config.toml
n_layer = 8
d_model = 192
n_experts = 96
experts_per_token = 2
d_expert = 224
d_shared_expert = 256
activation = "squared_relu"
moe_layers = [0, 1, 2, 3, 4, 5, 6, 7]
router_score = "sigmoid"
normalize_top_k = true
routed_scale = 1.0
balance_loss = 0.00619
balance_bias = false
init_std_router = 0.00874
lr_router = 0.00202
vocab_size = 32000
norm = "rmsnorm"
norm_eps = 1e-05
tie_embeddings = true
optimizer = "adamw"
lr = 0.0026
beta1 = 0.9
beta2 = 0.98
batch_tokens = 131072
seq_len = 256
train_tokens = 917500000
steps = 7000
dataset = "wikipedia_en"
Below are experts of layer 3 (counted from 0) of a mixture-of-experts language model. Rows are named router (the router's row for the expert) and show model dimensions 0-191. Each number is 128 + 24 x the weight over its row's rms, rounded and kept within 0 to 255. Numbers have three digits each.
After each expert's rows: a language model's description of what the expert responds to. This comes from a sample of Wikipedia text that the model never trained on.

# expert 12
router:143083151113121129124106148156110123165139082144158145153109117134150157165118153161081170119114119153127161131157115111151135123135144141154093118120129112122187140198140116119151118165130130181193111105112142122103154153111108162145175114150148126126135087152114123128152087144097154125132116110127125119154164104166149097095131134119150120122111121167078111094115118122094125151145146135127124145106135114099098134161128111145137128163154098141105106102102114143098093131125107120090121166136158175157129113122120103172109094163090157147145127148146154120108151117176097112
Word-final pieces such as -er, -tion, -ter, -tor, -ner inside longer words, often German compounds (Sängerlexikon, Anbieter), plus be after can.

# expert 28
router:166101137135137147146050173176135136113119070139129155159096108142133147139125144145141150130131120147126138141158114133158115124136140148119102116138140104130155167162155144117080102149143100133142117108103129125109140125141140163168197125146131137120136126138111095098132112138141153138111148134135069115120132128128138112096163123119170104127114170129085134138095076127105129125145101121109142122123151110124083150149108102155129132161187116151095085091106111094113110130125109127074128126133112133128151150156095121177128119172111152133143126167118185116124137116171096076
Pipe separators and semicolons between numbers in sports statistics tables and league tables, such as goals and appearances; also GF and GA.

# expert 25
router:152108151127128131132103152165121105152149073164136170191122098134119132138154119148103134119123177128148174129147135118177142160103146110115105083104144135142177147162153109124114101153144094171131120112115118137116154175107102163153169122152136114141134110146137098101132110163135111113116126136151106140130130105165157129148139171081167107120097126153084127127076099103064118128138116141130132163104150101084115156155122092140149171139121116126092082115081127107109122111140100133097126137130131133155139131128132097141106136164098136145145139147144182116108136112149114108
Nouns for companies, clubs, bands and groups, plus verbs like announced and founded, in business and news text, such as firm, company.

# expert 47
router:149104141081142125131122136167091118138151067137132160141109134147152160164128133159127138138133149149148131126159125137164106147133127115137119111117102105149164123210119134130135091153131131168188110135122105134113134150108095141166184115119145103101127064121116126112132086134110150120140146117136113117141150114162148088101130144112146130135112131157110117094093106117115131144147130158112128128111165117115111148147112112151138142174178128155101096093077105106100097117125103125097091155134121146171149129133128122153111111151105127155167131149160170135092139110158069079
Numbers, initials and symbols in tables, stats and references, such as −18, 690, H., opening parentheses and hyphens.

# expert 16
router:144102143103122116145124148171136129142144082164171164160107122140144140169141119170098141126131160156138142118135128111158135154141143130133094122107106087156171153168141135127136121162146115181175100113129128131114162159111085147169175112133151110132134063147134117142126117122118157124121127133150115122127156095149163110123115140109154122139102128162098126099108137115098146136138132138126145143105148116094098134158126106142141162158145132155112112100084107141080115109155096134098085136135140157159130125148128101167103117196081129160155139161152143139089171113170097095
First word pieces of non-English surnames and names after a given name or de, such as Er(doğan), Mor(skie), Ser, Bur.

# expert 31
router:145103134096141116142128156151125126140125091148144164161107116144137168162129137158109163096116165149158157095160141148152128150112133114141105123100109089134177171175143140121131121177152108172177102128142142136108152138094080140144180121146145112109125099156110110112134111140117144127125142107120123135129158107159156122122108152109129120135098132168092115097103129117114119149131120142124162136092163116089114138168124118148144163155153125139107095093089129142084119102137078129091102147128145149156128124135114092147107116170091148175165144152145177148094155115167089118
Italian-related words, table pipes and years in sports and astronomy tables, plus the pronoun it, such as ITA, Italian, 2001, nozzle.

# expert 53
router:130131106119157113137085145188079071128144122157105147149133088168123120134127142158116149144146137155154150098143101172133127157111171136148108059123140108119155148158141133112135108144146149165183129147096115155113143151134108189145189118128118141147124129124125112127119116110115101089122126121114081101110139124139139098102163120092143130093117157153100131118108084106135146132161107121129153132134134110115130140130136125129148136164146103125098090120035121126098091108153097130098126125141133146146110136122124109144106137160127134146138094150128175121093131079161100116
Articles the, a, an and list dashes or table pipes beginning a new phrase or item, as in "is a Sufi", "In the Morning".

# expert 59
router:156119147109127118139116152175120113171139088157132165167132113144130145143141112159113155112113148143137143111143134130151131145137143120144105110106132085167170142161146149122125135168141113155173107114104122139125158157123078149157182124147137106121138082152113109131148099121111141124107149123139113128125149112163154120124140135090161111140090132172092114112101122115102120152150128139125129128113159094095092161176107102140160174153159103127097110089097123127099110095146097112100109138129147141158137118136109097169096104194088126155162129148146148136086153097184100099
Middle word pieces in proper names and Latin species names, as in Bombycilla, Bellator, Astute, Pandeleteius.

# expert 56
router:146101123112121100140100160169127108137127095163117171149111089132129156145148131136099143109110128161147164121165101125181134135136140137145103096128137085148174137202163165083117133140134115162160115116114123132137146164120104132173183130126117116123134080145121084122126108128114155104135125136159135111136153133125148105143138125078146134117126132172079125107098109124096126129145138120131149133141120139085114158143149114141152162158141086138098116072083099125106115131124092135075143136109139132139124122138148091165115133186103118161153107166127148109115147101182130120
Surname and placename endings and names, such as -ton, -ford, -ville, -worth, Smith, Williams, as in Appleton or Bentonville.

# expert 60
router:145084137108145116153105140189105101143137083151136156153132108126146140150150111150112141095098158141135152107133137142147150143118154112134075137095128106133169149163130135106119093159135129150169152127134133137115157155104086159150173100154149106120112108166101122131138102144100152126135102138147129131141154114147174111123126139106151128132068112165076112111100124110120119149129121135121136126091135115114087168166110102149156166167123130157090108090082127129098113119148112133098110138133145142131116128114133121175083103169077132172155133144127154142111138084165081099
Single capital letters beginning words or initials in names and lists (T, P, S, J), plus numbers in table cells.

# expert 50
router:164122138108135104142080158162111119167134086173143157137106096191117154161131130129129136117142145170141146099122149136132107143112130103137098118134135094156181144168142160094137109153126110152130107135112130118088135179138107173165204115127114122138139091131121105123161128127124129133118122115136095138147134136155132101092131124118149097112113147145097131107107087122106123149149146133156108128116123118122118121155122093151140142181151098144090102073069111112098082140142131138097124137156134144128129132112108113147135135170103137150162121174141165093098145074166107119
Nouns for countries, armed forces and institutions, such as Army, Navy, States, England, forces, plus of in University of.

# expert 22
router:137098139097126105131123156169130127156162079146146141148134117135142163176145108145103161113129128152145168107152141115173143147130149101148103116101135086145173163185140143115132132164151112158165108100109130134139149144098087152157180115143143126121131094158110124120156129156093136118130150111156116118147163113136150109134108150111137114137110114155094122101097127103100134146120147153101138131105175112104113143178121106149142180161159124156098093100089132138096111111135098135112109152148145160152139115131128094164093107183079143137148133136167143150108148116162118082
Nouns for groups of people, such as men, students, officers, soldiers, teams, members; also pronouns they and them and the verbs are and were.